config = dict(
    d_model=256,
    d_shared_expert=0,
    activation='swiglu',
    balance_loss=0.00803,
    balance_bias=False,
    optimizer='ademamix',
    dataset='wikipedia_en',
)
Below are experts of layer 5 (counted from 0) of a mixture-of-experts language model. Rows are named router (the router's row for the expert), down (a neuron's output weights, with its number) and show model dimensions 0-255. Each number is 128 + 32 x the weight over its row's rms, rounded and kept within 0 to 255. Numbers have three digits each.
After each expert's rows: a language model's description of what the expert responds to. This comes from a sample of Wikipedia text that the model never trained on.

# expert 21
router:142141181139164134120165075130120058139089126154101140088134117044175075073154115114120082125133070150118112087174062117131124059173095122111115133096130106178087164094062148141092129110107127157123072085129109103176118171199082103129113096175142176140107143099117181107080134097097161088127140084076132129123120128132129136162095152152145122177100121124118130158123137138142143074158143099147134113129093124152145100155128099069165075122133152121114135145145118100157102133101043132105169068125156192119159151158156059101075188177145086100080151135132126090151113095131089140090077099139139106124093090110098106178084089140156189146177129116114136155189171116131150109160150148154138118060123150091089130095111063175141057144190135172154142156150062098137156123127101
down0:133103170050117138173156137155093125145118108162151116138105124125106126060168190106175097101151198118150136114130160098079141140142076153121134118118107139111086091088179098138100166111088110114125136147127215216105122130142150085141155121164141141184132066073116109184152166138158152118132165102098097129168114098083127119136158172081141135175141138180163090124137130125098121130144155090196137160134071113109143107141061126116103110108152105141220057128108164143108068144117144178075174140153158210210156160110089114160119129147105107107133129139151175137093126117121158136086139107173120133098142110164099120196139116158139131156206074156153100107179128150141100116184128125141074154081132202127102184091115123141125162139128162106073089126083118121069138152150142
down1:103127158060121190124127151157149162082155159161147180150128124146117115147170108141135129160173178121127121159132094076165077151108129097125227107141135109075102119180136084121144094135127152132107186174167138099133132152075157134125126125124125130125119114123137130075133164126146200114181103120107126132150123207165164107105148101114160169178133160123125121063130104090166146126166122116116089127174077127141132146172192217076130149107147050141132099148123095101054082102165140125183135216184165146155156110119114184158077107087164117100127156119150153141118080113163111153176090127132153163134069099130094140155131141106151115146104074132106127102137114136086125123159146207109129098094085136173099103112021110116102160096144138079171140102128153157092072142129186
down2:145159123134131115180052153164125100138092173136112129167087168173164086112165090216123143114124148108133164085100154105080115090109145112134132145168083151150177136137149154036143110149125116126158122112151102128156059086101113052161122137157146107174115137118195162155144088071166080097157141100093135081157110134110078078155104105162143102138124141142060109080086124159129098145103134080107078140140070138101109085182149130117071121087142175104129117137132166099136149130175151151078177129148176123095138138120174055214109108112141146187072151097125092135110106052085119156149097161176152089168128114079129136141075143147068114103161127162150125106171107101192150139109105104159139108169127080125174099160144088099076116127131166109130132152094125132125090075094144
down3:199106149140105154065175088110143134130102224123112128144163131055134110128141078129150163079124094122096110150115101132161139169130106145114122111137100128095126215124127131054112095127143177134096123119115146089144073106094116182106097131132156169168111136103158137152091127098098115120150100116169104152106141109174119122116160141177059144081094168175095218165151072158221125130125105110192145088155117135184145075169089104121115135156129151081125137091105177205187137150069122132146083113084116172144151148165105121073142147164091128151160150160104121137099131149148076146103121090075099123112151132129086139128077144166087134150172166113133134166147145105184135197188191122136139142159158133097115078152170132123115080095132089080097145195114148105129147106138156
down4:163145162101133133101159144070124078151138083170132133121145123095166116101132168173104099140124123170159230119141154122134104146129175127136120172093030145120145093139095143134132133116120096101124147114124146171106102161136132132134147100240172112123152122128114133120125068101136145109119136107099136177073120138123079079230117092102179160111175164109069124107187113122124123129184157092122104090110096098114110137102102092176126148109148157112106151149190133112127085084173126170118131111124102166136115086106126080097164119176139143136081099164179121168084168149119169074092045124119138120129140167179121112135157167135040105114146151174143113122168102144123143104163114120088118205179212181167094094136139109145152147111071117144077167109110160144048106142132137
It responds to: Articles, colons, months. The after prepositions, month names in dates, and colons after infobox fields or title main parts, like Date: and Completed:.

# expert 2
router:149113088111155182151162070129097129140112168163177130141148140158098153132097060122109142148170114109180135120089129102110109170134160093038187122129132142106079156174145163063153144104169084142156099105122133145152075198106151183124067118160135158092165130135112104164109139072190164117132120064111157159170082118157157153169091096134152097155142126188070222140138118140094124135158116144118116090163115121110163087090068125144165110154139192066144064161108198140122139146100169119146097148123128126096064137098114127098098145143157153109128149129080134147094135077119089132141119192157114115109129119103165107131100163117111180144075177166103130109115080115112140119143058095059165122183153100099132167118135153138048112077134124072155180134095140138126095144111088
down0:179111149066115162133128120135200115050109101189122109108050110140110112140169134097101126113151108094083098130137197070154114165110117160157166093129144126128088128178086092111128136162132113158168122132057087079126105168095164116139144089082113111092110097039109150120090127093173102171085099060094142145134112140164132073155132106112104125103123191145133156123115172150123093034109142111145126109119152113200128071164152189112127135095147092171159141121146164133153111164108153107157150123153109128168108103108127117161162137135163091175158118146107071157184107227168092166166161105127163139139091094147153128160098120095082168147108084090127154085117139090083144166131105127155125098072084130152132223116126116136098138098142128120107124182084174074146122100120103
down1:117107143083108039156095110168108108167144124075076109162130080153131067062124118083122062113122149112108136137135159072135103187134150154135099083105146117154114098114098096133146170105089110133152128131146173156088104126113065107219134139148174049094117123185086074055129133124138083169145067092077155173122084116107145088140159102114118102105128136067133152174105143123117124110150124094140171137115110113097155095155131145093185124084127089167127120137146127124150100123141070150124138106173146139122117109119096107121037073144086151177130153111203116187069085087076119127132162135172128129111111088121087099176161091087118115123117147111161111116151131109105162116129158152143158171121121167202128077077071108122137102147092118168126214110077155126130157138073135
down2:161151149139080092125160115210138125145105139088106158097094061089175089100172175181112112146142157118135121112125102067170123109189063087110108154167113128149094129142097082117117085128110125162134121107112156156092114130164116139148190082146128168107129113134188177104150168140100165187107121084109169144142081114112188176128085117174133137209097160056077114123088137094126158099093119150131170146148127150076129165181104151062142093160136126129101083078152145157139158033139133161094166116098100182142119152105145086138151061151127140091126125126146145118164088082129085122111109089124133089117155094116097145171124122123077067168137115164127156077184122115091195109118129113156070130127103195136068164167095088105070121147137103161095147167123109154154163112140094
down3:119119083121142157153166170135167131111129096094117168128132178115127145105158137078157154152102127121080147152076127127112111122101099161117143069140107144104121028097144093099151120141070147101102108143176066094119154108079115124144148114171153085126088164122055127098170110116108150124156127201121158098107098090109189104183110123075155192114176175118172166153115079096132113099081132117117095117135086128122064164104136093109125071143146049180188112124183100115091140146135128179124131129172173193145125145123152156144065125158099147046116164161145180175120114146096158175122062071080126111095166156134077132156104166072080101147147094128133079130153141092147138104036178115142152200133132172144092133137111144105144150128125096145116074117121140116120081146123131
down4:108155113076143074067142162201109081153112073111090146092095099147096048127108119111104157147090133130126150151117164092122141155159160153122135147132119147157137075108106062149180159128124134156093113153125152114127095139167106149142167174153157114155092182106114124131152158098184181181137135122078231154094104079181093172153147105105183084140158120087140155160129104097070185168111126071138139126108156130167125176140085154105109161126088073118131188232174200140150138152126123084122120087170139151125089089117143125142166160136122108206154129119117161141167097111124135139121109181123187103148119114109141133156182125104125056130066120142154092157147138124120145177118109145153135100146153189126175113110202107077105131077114160136182130095125132155149096095162133
It responds to: Table cell separators. Pipe separators between cells in wiki tables of election results, sports stats and track listings, plus articles like the, a, another.

# expert 20
router:113141100106078115176141075080084154136080091137147154132177121085129119135134111174090160157186166132109095142156062156122119160157114151102171160082085129107092131130137125095084124107204087104081132128127163174101161126133130150152105037185113117118127123115189148094174125176138081121122133119140135171152122086082115090114130105205125139112131109169097124156128162182103144096161170181091176140086136119100106099107145120097149150118178147131084090126209075113150085085167061172154128201121071084094133169093116137180112081123129157109174134115159119193122107207087137129123150118149115138119146104156191141073095146136142100146116106182110108130177137110136067079141174167124083155162128108108108129059125134105129134195124116151148150102094102115148085179095153
down0:124130203143127190153069100138157140163118176117199157155116140180077077097127088043109075104116102127116157134072169095114155123167129138106138143136161133124116107124110084129143079144148149189109169154120154154162123199055162118136156109165162137133134119151109145073152123127134119133115173149135123106098176127102108137174123157066141124108183185190047118074143128138176091198131146120156102136137127177105170154245151115158132112104114143111110132097126135163105135083138136148100162131120143201122121141150176140112132078091063139106136119116128115162193093086113139142142125127154142154146123129121047072178091176151134110103206070148115182123173097186137197148161111105157143114114130127132175137129143175102130082091136121121102128117087153157109106161145144
down1:135113142137151094119127119113132089070238155120104059116181083118151152102104162141077208113136132108128100118148155114169135132126170142163094190100103071139178141137079138212142151101104093125136155180123074116081152134166129121147065110078142135097100142093112141147143100185110180137087140173175147103121130148143175139080155161071087155147042060089151075149129142118122112078062128132176183127143187158109126143149057159169105111157182160137153188115175122150114133142074136102117159156108118111113134170195124160125154121122130126118188146086113121117161124185081095131140113094167158134121127151184133148151140157174096076131128141128166103152109138173124164158112142134119164040117118118163115126136098134151145161145089094139116174100110084071101122160119125
down2:093196120154092121216197155153133137135095104135119119126130171118136085134121126116159129106147142139146086110098146107073109184072126120113136119101157104139127084131132101163116160110135101130125127114189119171119114135074157131113120159131110091088103125108112127080134143181139089109119126143129122136166086145121163105098113136100123143209131160129044148133126145137092201077094107117132203137136131114149111152107054129129158071141183100182204144110113081077114139144130089114107141095191160099154153175058131132140123029211143095078135120104131155115163142104163043139093120130181103155082114100101098110127092102127180188112154214121072090110087043082103091121137139130129130128120106147174118093125041134157144162124147119137139131168149110100121163126150125
down3:121100162180145189092099195131134137139119114049123145168098113133138159107068128121130136224152137077147142184120081189114120084067158149151173121127125124135133112125124124141131129148122149098030119165104120141116165167081146139115136124095093121130135130139129173085129112141120139073185082130090116109159075098178152114107064095090110121153086099120151135144116108142129116149050038138185153115164161190111148174110205148166063147117115172172154113088166104185162074151134127160109148082160128135172126108119147158096091136135127104131071126112126093117169099126107132134194139144175150135133135159127181133127190146108159149121151131094134181178151155030129181156117088064137126114107140102141158105105158166109194147164154151108118094092124095121109104121096105
down4:144081177122122134119197124155100140118133140123125114096155155143132153102080129147126186146104204130146124090138112136056147099092134082155123116099066136159144138109090138109125105102104127138153114107088144080149118052110175096126127161134092175125118079116084137125182168172112070168118150120106088098131134100188142148105117107152125195107168152137142132189092107159132199084152100144106093075117196073165123139094123146121113126132136130142150131192140120149107076139142134155158114141134143135168160142075056122087033116122130189131157166141108123187078168103180151053103139122186161079062135177167147146091128131125158104153129128132062098221145074158158072135164141119102176130160132147122093160170116126111097126147167132170182180138189110103112148123128112
It responds to: Function words in prose. Prepositions, auxiliaries and opening quotes in running sentences, such as of, in, was, has, been, and quotes after called or known as.

# expert 17
router:151117054140132084128098156145151066171078147150102119092139129166168142089137086146103091129125154165175182130125150102148112111143153140071136178185114109119088202139098081156151163148126110143138086167163074127087123097148098105153181155133102180091112168173142177185091108114138144148156127094112161181076177154148121106140106114192152155141149164155151205128120142127147117086155086194139081164078162137162087112107101151164108142100117074173123111193167140148132129134143131120105045077123110103134124083078129107111154172113152073150114155176168108133069091181097108152152170133116153152166143093096126145139137185109131133133172174156126149187103106169063150159118094107135114145142114166134158074146130168114097107081141150050168114125109077142183124084086126
down0:167107151151077125068148128207071090151109120159131167166146137137108178130139102162088230125112113104162104126153104149154160169141180154092172123136116115156153136119142121128094075101175074144142188115106089151137084145114150228147095117129085117063097160134129121082097093099116130119166049083183164144181136117123152159051208175139120148133117149196110094122090159152129140134098122099093124083138205126152168168129124125145137125127157152087084137113125094114139156132093164132087156129101113189116143123082099108069132112143120142066143128149100114146191167105117172148106051102185103075166091124144146152062152172159138098130127116109146130145169120122134139128174122096050144092162116137085157060135178151156127073132127117117160143146114141111132149129126125
down1:077136101158134205126198119090175119168083180117123090097129146106101111094136135178083056131087179098131209165167151158134103109158140107123099169133155086131079141107135110111101121134168095088111089168152080151125098126116119104145182117185167130124132131105180057098183141101070176150183081142100111181134136177082080066149078117131106207170040152072072101114109095177111137145148123114154075133088145158136148128098145157102127102137129097131131126085097137102159166111134120130198147106108128115129184172113142100119172182142149119156144155176140157116124148141078122152143144175083109083187141106094096168104116103123141173174133110177113172126109080157163158073106084104108144164122149117100122156099130109113088198123158147124165115118167113110145125098129111
down2:125097141079151082102096151120062176151132193120184113133028120140111138101137115130170200144093146173101102094064146123130210078148078159128110089111130067105138153139163099131154135153136109127096098121146092105124104144144157141188144129108129124118121089129126137098119137106128089119131171014073135140162161090149134153111125113148108127099160120072122121073126149133147093125081207145109137127138194170115086145139107154139099138104075125172072151152141082154089152119094199104131107130086069067142076126159085099119163121113153110198119135086132137149113105107099152123174139083127135094111139139123153223156117123107085146131134144102154160128120121098139099167136053156124154095153098113134147119203127139084106137123160150049056125113077156130125082083113145
down3:156140137121192157189093097154114099125188141157152173086097164150098162147123096160143099149092094143131166152100161144118106140150139099139120157131093119177203109101142150105122090115078143149136139152171101100114169096102092198100140134062116124175145120110111164155076114165141121133129129142109112161122145097075094147085178170114166144084137127162153145094198118134099093147074146132114098078126164129159105097088126078153078085100118115161164179107115102113202119174100175073164110121138183098147066135139126117134190122139115074112066078090124094128162101116148110080192126182107108172140118112085137099078109155121074124143127170075130063093158147113139182104138104109108104101078168127117161111159086104185080092120125108091167064101113198081167133077123101
down4:093093075053195147122067103183106090139133111110160094154155117204089144153139136060163125090086165179128151136082146133146218125130204180115136115111161128099122058094129125112156094124099108160115144151110164127144082102093084104119179123090142107095115108142141078082101087122095100097137152131097145168138141175148112107129133139111156108145152116050130130150154104052178127113110135170155133126093156066144118060166149145114132178072157117143152069153063082137150132127106170130157189100133178132154101153149116134142085101120096114147117111131129175115188073140146137099129182070171152159122113158143087121107142137073193114149088133099159105094091112184162152098089161146168133107165107120158115105109073092101141127151140133195095123131191156069138112123141154
It responds to: Stats and area figures. Tokens inside numeric geography and sports records, such as of which, every, dashes and slashes in area figures and career-stat lists.

# expert 18
router:136172123136122107088128134069148144088095127081103103128108092099102174140105084176127123121139086141118088130131094137106124134126080092157103080187144189096112108084185106131094143144128126159122131112094138120107134133110181105102137151195128086164069146126140083139115138151098153179180125120152133123156157144093152168153177121105081151249123128086108176129126105086071116145082152145147052139075091063200134091123149089119113105114152137101148136071181124058150110165114098141142140116180142137091122164172105160162151150213108088128128144100063179127149192132137104139111064073202058089086144137133144166159165118126098139089066111096126152108143142098150144091160114138106152169155160133175110180124146135102097130144103091115099134136141157104169163140189100
down0:130091156146158120100096134104132128130131122122154190116162139082090119151105135138137084105152048149124143108160123097151138122153093163159106127167168163160128064126151147227118138188129144115160124118155125115121137130053155162121115074143155185117058145120135103103096117123085119155098128116153142205155198086092123135139131084135145163171124127078046121160156063095067132119143118171096154089117057099202160119206172164106145086117097137083101134137131123086122118110150132187083141177133163097145126092089157132149134098156203130119123115084103087205156126131102111169083114092185134110126142042138161111119145133105131161106111127131122122122145161151160100129093141111084186113159103103128100132118166131098203150098152134022071118129138098116156121129103121
down1:154135162122209134125083156138165122148122157147044114074140116127122137149135074163103159143080109171118148121081130169078136132135153082168140124147121065105092145118081128163105134071081151117106140112073087134142114097091185106112166134103132175149141162107174117113127114114103140156131155128128181168114086103130158117143200099143125175122210201190143126127124103146106082213101156159135096157090144130122127103114080116121148163107108128158128163184116078115172127147075143132148090133153121128114090168127167112110122097206106137190139152116148165106179149106109120102241153100106107161112133196101086102140160194106183150108120095148151124103086099118065106118095124115103132155160086119038126141115109084121065123143123114064107164175147084142135110103112107
down2:111165143158153152100202114133115155113127137146129130077144159135134165106182113150088157104150154150145133129081130166108167152118147073213128118155139162148116122136178105178112132185129148176114132152189133088108117168133159186099164146172181176078132137108151164120149138147129189127141155088123178133185117065076110139157113092163057133166205154123129136144137069121095102144126121089101165104137162095167135164128197116129108112098107102100124152123088203135165091129132108093126087163087163128145117075137143134130179130189128103208112144101113091181111209088178116130152128115121121063149145141120179120098178181112105158158122111116191151167150088102082140134186114120070164107166094117143160120167192136104155128158164157104119126079157087069141141117189139
down3:092117104117120156106102161202193127147149192099163085128106099101150080115076131132130081128153142127126118139139073082111101106096111157081088146114116099113151133188124129093192097129120137149130129123131189137116095090066051091140118129147122140176116117074108107129061137175139086106120164117146122076076126113128131183136146123036164127141100137176181092097062169166162116091209108141057190138152122163111192089086096121149164127187148101107176116157144137092084108119138128136175152132067131168165129113173113107098083111106093149156135173126073115161118067140092168127132114140129147184103135131132158159146133121081132092130165128147100104150055121127125115157170129207159096133101157065132090153082096145134167159171161106168100136137130147132148173156083125
down4:118070133121170119140203106136114115096111088115132177141194053172126079117167209117127125106192144103108159109167117094119110131045129110130063137089117110103168150181138155113131145097100085108169152104150131149112138080119096090151116098172082088087164133123131054121112110058132113231112172171130153069127157114151101125153101116106144108158091143166148124078072135144167140126193108146119088117137152141127167143088061143112175181173140129088124144119156074085063168080073108134127133184134104147154173120093101162123125117116121133099084105083129121147104125121155124128135172208113188162143129097123156093091109118119121142143136163111152101184119128167086149136128137093153123109065164173103127153147134195167184167123124129136089099176132137190108120130100123
It responds to: Name endings. Final pieces of proper names, surnames, places and Latin taxon names, such as -ville, -ford, -idae, -ley, Mochizuki.

# expert 19
router:158131125175074098120138156180110187112196139092119111191117140137104116106113142175149097144182190116087178179127113097140122145089083173133164133139129165179143113139154152101189092197180139150120125103135119154166130070157098126122153117081128105136164112122137098127123100137087143126126169156122115079130086173129117101146105129070089114137020107146092149095077137081164063091154079135158124150144174095191144125113140191126123056154146100145145076121132081117152186135070154147119108194054187186089114135133101122143081078135136139115113167183135086156177127177147167091152139112098144102166182140144145096118134086114107094173142133116075077157102137157124143172169084159139144105083164141103153150153138152173168138196175105125110148105131154109134126137152102
down0:089141087131165117146119143158139099165183118122101103123142145128158098131186121143091094092141096157058216102056145177122130094091116112135171158124128157153171137111139121098147108154097097122089104178135052143161112095144188107142126116163152118153062109128170111112109132068108125092112132122107131072156141176114112163090068108126145104143162155094122135098120108146142103158137156073017155159047106108143188146136138153159065166104128119115153163153102083134093154159151081132108143119103130100120133103101169079160137171091161159168108143017108151087109136130083135152165150142151108097112137102129127066096125136107161109171118155136145118149146128203102125137128108155172083079125080169105112200114077108190136113095110119084135118065167139109205175122131136
down1:138131085118098104149089142117137119103144134105085140095100167166118149144174124102127110143145082128084130134133136102079112131089163129163118196182099079143191152164101153072134204128103142132064162088121136182079085135159166175115135109094160140162155083086140176089091135155089131133142125115167133187136091158102124134109126144070175150079126158118168098138101193129149140171178121194139132130128162133120140097131083100142165187152106111121135150151094107107129121078121103126132160116206167119163149116083142079112102112100176143167033151115149074146141139075112165135158079133129117188095188148105121137150075127131086090106128064069081140152161123159130133142113141091117084155101093158110146129084123167165124132115115105101186137117025177153105067065074140
down2:114091079103186125044063134165145143087140097095109107113173177080101128193131144157132108166167109154067146111108159097148150133182200135114143195130141133108152118180115135165116101126151052160166157108126128120159151134166114126133086094088159138084145110126176116103170110105151132130133140118131212140136126131096158127133150117168165126210075125138127121150128119135055176112091112119119127164089109153138142124099138127142126128190131102148093090123112133067133112127176141134103108152074105153162204063113122139155158167141141099132111129106060122125148108117163107148069133077170158106129059176151103126117150123094144096079099019123108145145104114126103107101150149107133126177108113110119085125096153150178067152067059138193109147085150143141184056129102088
down3:098128144092098144094181169155142112107094155163117140141095168146165157143140171104133087120128152151138103133169160131134134170100104140117122073099101123153175080094176118093161104110121188123166119086138181146132153082151139137187074150117169100116110116150143152065121118160089176129099177087128087067176098166099169158142125106116119102068058199082189118107105163149142075152230124138094138110135149056111090135176171151178145131139116049128106143104174183119112179131121193156123133110112132104096130161076167163154067126069123108136113132146202122111140151148117138170144110093049116131171147089123199166119117086103103119173131163145152124130124140041155122142118086139118124068086143107123105153166108158170110118178187149112151149118141169144135151125127127
down4:096179142137118156148101188144098071092162124093090148106148118127136158135086152166161122130152171125112066188144122144092113145139195131132068093138146149106148106095120148108132158090070129116136131124181115140177144150125137121086123084179125156115179131075140098118123140108146072147142101170107118131136122105162204094162181148194105129154113106119112150191142113146065165149148093165128041076086165139173150139108138122096188167142061167119083196130106101168144122131109102111127070140245110085162142141142099171138188174158105085114126149058103227130132130092120154102124125130157134138100106147098098075139117166148171129094174121082076118115124087068159106115135158134199140106206132119101131128110120111092121155136132140130145126139140144096156086101166106
It responds to: Capital starting letters. Single capital letters beginning transliterated Arabic, Chinese or foreign names, often after al- or a quote, such as al-Din, Qingji.

# expert 11
router:097176131173181117155140153114172165072090100129148144078114148175144138134182168081172119089054160150111125159148136121148140151133177114158081093064176162107161089175117122156073135152087142092126107138121164097078136121167164157087086136133109177091151132154125163076126130128161119105102069132121088121131092150084144134152126136153101152155170092104145059111153108138184135142171086113127133143155114087161135151149166121087108158121128150128153169156095129095088177190083136138136192092139099087118154109131161172137172138091132155089186122117105152095184155156172071176133110099144145101120124123087127076125097103173141064189136138146165143090067136125084125159114119090098101217182115142152162125149144184129219110099146133056147074131159107165101128086121167
down0:135141195112107135134122173120074128107031182136140095127126150138148216115166157137168135109120097138131184091115121168114142106159212166106105072141188151100098116177132133171121132159093149115101101147140119116081102170129150086119114169175110106133127166143117060142224061104144138129093127124118157129155115100111101094149080139158113152143112114095092147120182074115136129106210164072112067133128098105169141127104200128108109116095157095140142188055114177092117118133069157151149159092201030110107121098148113164157143133161129166198149172147110144124119158173142087143180094115154095086156148131146111146135066140097147121186127131122146170124162121121045123139094133154118153133148126148162096122175140134110092138138114138153160088164140104149148150068129139
down1:167135092103119055127055156123142157153099133159085088151164136103110125157094146118111161134138112073135128144085146126103219075129205120097228116087097114096109130138119114097120148111180152174171105139111075133068078122112104174127095092131116116119103063101114156151102096142076127098133129075139094125111131057141159130119129145190117165098089143169156185134157171113165155098117041141154162065103159107134153180138142139174156065200127155119123117120144132156115149096166092112097092102093115141163117148158126133104169135125179097141107104128140126106091125176118177132116166156173117187133180129167107141063175100156101137076116135161125140153147174165123094108124128129140160119135117064081133146133090174140111188083101189172105128128118074139105123161121203
down2:130157108129140117139048128079077128087116113135117150136159105185141132134041160135080146142095100142117133102149147107155116085108112017143105046170163174144173038128107112190167126206078133115117152114110176127110115170140183104133147115090125122116119106144117139163154120065130182165134100163125133148099115061130159156134086178130111101170085143095148188147105087153101147123144093138106137103155142104144152143100169130077069172118071098113136160132129154185182141123095158073114140156147088109080158082076162160121119139121102140146151093162091175147152128196149079183146093076176128135117142108151151074138134168178134101094124123134135095167081151107134148179068126150143130122121060133127129124137108140094150113179106066079150169086117147138149140120091153
down3:177131110139102154161152189186178151142156148128084103140167051154140138117121107102122129139122203113095123121172149114192069139102139131074144167079071148164164112173131127112102117140101145132156143091135080145126104094090068098100159119150126088115127142140073092105068179137131142159137090164132142186048111104139186105120169111149138134114139136116124131105107173116142109129099143146097138128085135114162128151077188145097122108165098092085145124132103101138080101120121082101162063155108148126109033134163126130128098117096161175120142188170118116071105085130180098089042091097103074122116116126130121121111207168166123100109062134112101142130129135103131178053116200112132091131182070097071075156180157103145164129149136129153059124124160110121120103159131102
down4:151121102205082109116087107084107156119057081151135117114144120103179166137136148124157158123067092132109133152143136162145137152134153153110154129162163136164195113182137093100129182155176159153113110086106130125118128096155018171154109106111136088124185086128111052163133154093107140104127100157060124118160143123092120091174143164196109120153129159156129096086101126055102123158157114148144178093110101146131104125149123151113128152121119164129121178118068110105085149121099089140146149146161100102117115148141129143181117144106098097109147088147156086105138142176136025115095137106113107126156113061077123115203144182139195095163144145120107132110112151134134164155183165147141165143116112151137133138181112147134105079132016135136096136147208175120152140040084094
It responds to: Digits in years. Final digits of years and numbers in date ranges and tables, such as 1989–1993 and 2000 cc, plus %, million, closing parentheses.

# expert 25
router:178157100153093096105131148140151137119198073114104081155097112094119129156096120141136098104139110134122085105125073091121150114114108114126159116147116217113153122128116106121173135119127096164113113088129109063146213119106118096111166141146095066184123161083137109148083092105129118139114186115160098170192126157163118123167139153097113118184056161136141160138135080071121091124151135105152086153142061095183133152108161092126154095152151168129153072103147077029125116155135124095156145117124139154095104191159093196170118151098120114137079152113080146168131134171111153120106065117132090148119139127143107133112148156141125118115134162083073128180145200110176146118205107159145140106148179119177150207162152143158076149162085137160090064107200164099147143092106107
down0:168119083169158141159193153087144142107074115097090077152166137138077130183112169111166092132069147118126135098087076140163172083131128132121128125111096143156101135117128168123125126176078104122126136104127121093134132130085181188143171108082173062129077101107155118120071128126137149157113154102151126149154135159149118125079129128055049127105127165067132166110131101146126148135118122102067228099137118147158161144115123052100111105159127135128093103192106132070157150149124104131141171126249115149146123125127147190143067119097159118184120166139124066124181113136138150198102139112110143102144093138115145113110120183111129106099178133125142091132155192078146178160138211138073145130127088130100102128174143152172125150176110095178121161191148091100153159132134144
down1:103129134150189107094033124104072175154120139098159125098099169074193120138099136106115137173184175080110120097138113155097081159131196116139072142131181169137071129124136151148092080121099070097151101111210174112125167157086117054155167122188101134143116118134097121119144121140149140168069103099177138145172162141077101142133130131190129192199195097110114107142077107130150193131177150113086119088110124150151120142167098138106180169108131143100127115152167161068146130064128103155119131173143110158150170160157138158135176170077119136111114115143113142129117139059089138133118115117130132146039080142131133146116203091164142155117156140109161159110203124128140103105059131107125104165148083151115118189144131132103085107095106133100180119137170120138100137141128118
down2:073124188068154150142138113128120106206198164131074110137069169138155138162118097106111127152107129172128147130117186143121114096147116145067102196042164097134146147134075163126157106156158154158088063182102107178137125144123166114141096144114091178153143108134122152135142118172125081132145133096104071101059111197118114133163166099089132111069092120134171153130093174165132089118098130192146141116197128223131125124078079103181099105137116119138125113128142056139132147154126095089103149134178129143133165090153132089106125174055100092135086131154139140106080118145077154124064139159167147128101155113127149138069137083072137125093113149179138121132118085131094119154110156150160070140100159152158128064124089150096152117157140106121080110174134151091053124091116121
down3:105125121182136202080000098126116182136175143132126112094128109057133177125101140133124100179119096123134106111171177098116093113161093168101121136110109173076078142138137113096118094164160136164099121120103123159178146069206094059141146157105099139110128148121072082144100199138098159149118134150141131159178181117128128121084161118182071125117074102145150175157104161131155125186186189175111118112097100103168097115128125137089081079111171133117135076059136084094112137119065112151093080132091124161157100185134119119088122107133151127108091117107162147130158144166143112110086092099151107111158132102128113137117187086147185049139160121135179121131101134125124130109117127121127157171149139107152122177107146136062132109127101100129144171076154159115109104155160174
down4:136101116139068108113122126100181153122142087093165125112081097154154202132107139150181121174127135116106105138096184121170085118150129112130170156094137110131112124145128113108132057147204125129170167139154196096080088081100057057158131132082120124107125168101168148145068117242141164095141105058141133101147112105147118140077132126125175052071097153144100130089118125168142144164108095121159125075124126111165169125152122174130096116133119118133182175113121107118157154136122124133113139085139127077158153068110201158132098105099113152173106149064188092102116086179090133140142094165141094139065114117095080153140132089114151193171130125201187170132123116177141180141121121096158152130105120143143150138160109113166091137120087126119147074132083128099109144153045115
It responds to: Surname endings, first names. Later pieces of European surnames in cast and player lists, such as Falkenhagen, Gierke, Kozinski, plus common first names like John, Robert.

# expert 13
router:131191158125097137128138150104140142122185118135124111178097111086115134092099120147133123091168157082122165179111135155096106101094067152133102114134082135122197156130119119007166116178129102146128129142135134118126100088109136093179155144076113097121107154071197057155191079176131105152112154122188127080119067129151131117076120134071114102175082139149181091119146125057126142113064152121106095150152125159117171157107075126166108140157119117125132147106121074128104135115101174052113148108131177126162168139134090102122162152168105065163122139087151105101123105135100178108086093126119135185142149208154149199136146158117132096062164129125104085151084164196167124146161153182165153144091142108142157118133114084184081169153115096154097067102136154119150115137130119
down0:134103156119072093180079135059082141109103124154123104172151129087139093148159139165081136201123106154193082147120115155152136130118141156141137115126155092131150141084079150110064112116133145158209094139143085110091134058110124117070182185103192122136168101119114090185173186163139155175139101103056113037132145194163129133122153102170091140072123198172094160129094124159112093139123104184120127143066135126125130120119089093198134159109135144147074128097161088071148157151077070131121133120092139110138108126160148112141116132158164166091111149138133097134186134146139092109143119143119143069101139123127124134140107183165134153100112071084108121137196142204091080111097130121065104137108170122114138144060161135092167159135133114116171135133148135194146133097155137
down1:114153101102106159117087135171066119131198151130141083096105128137091076143131163131111108128114113094118086135090111162145152131119115133115141162149116125139144125136094131109155213163181138098099136119133136131149152122124096166156130119082127119092108078132143109089087034069133103129174102149124137103046136148160121136080098128171156099127111169182195126155096164054199155156094119103079148126145149116190100127134110140109149139161124132115113142153115124165117043085067121086149104074127156122118095165160130131067151090060122081122115150114198083175062127131136141098118138145135141140132105105159094128182083145113086127143086098179108152147120121203129141143094156130157143166077097096115206046081096187082101136145119161094109166121171138128139074203154137
down2:153099131142128142118250127102152105055133132096130089173107097113123173191163114162135105121109155139133153161120125141148102114098110168106045138098146144139115115130133163152143146105119086099146141134119218157156144115102145077170061120114078155093102154159149156136145090166129139125104093169151116109126158118100075111188149138074160149142112124222131149191161155072093168102124088113112187142174135160117096173128105232165090146162114075162121087157158105134175158124159141121078121151098188141103161135161156151128096134122105114126100148109175077086087126120120093175131106134185139153069157141133106119106126129188087128125098150082113136078096069163226138152175129132173152137120120149107180089120141118152168120119136164101083126146090142151101143178121139
down3:114162122121161058168095133120108126118147088135169166145178076124077125147125161164109125053095066121108119156133163114171116106118113138119062139177163118133107138103106123107111069091155181095124072154134162113115174150122116096127166130196122141103079116063181064139162085097116109145082153176079180128165102127102090090124159139181122136095152143194130121154168136071161123051118132099127132113152135130136158121108103128120168119076106106165113084154107113177134147146111123095125146060088126134142094125147191122144144137176164098177123184142147174137106144133123150127114161163120125133134064116076179167101120101107164217126088169101132146097133050113129133203058059166103159098066150164146080109156143099126093079090147135152081135135114172147123114101146094
down4:084173034130087139140032147178133152096102130135132104090137079132118128135142148132138122178086178118058158182155127134096151084132137109141126177146091092114161157130201120135137146126115076116150081164131141129118118151131090125095156134106113126114150154085112140092133143193065132103134178078211074180164126117147113111080164159143152121144156179157156100097075113157147137133189104120082186105188133156142130046152185125137118119085152118116182123092113142150119132096137134123121127090116146135097145161165117145075058099139133141144143151159167163147108093154096173129176209140113091118151130137099146075196086108123113086106120034146166091118107153125106143081113143096140108076151120118182174156112142113163089150135115204152079143098164146129151102154162143
It responds to: Mid-word letter pieces. Lowercase fragments in the middle of rare words and place or taxon names, such as Catawba, Cecidomyiidae, centipedes.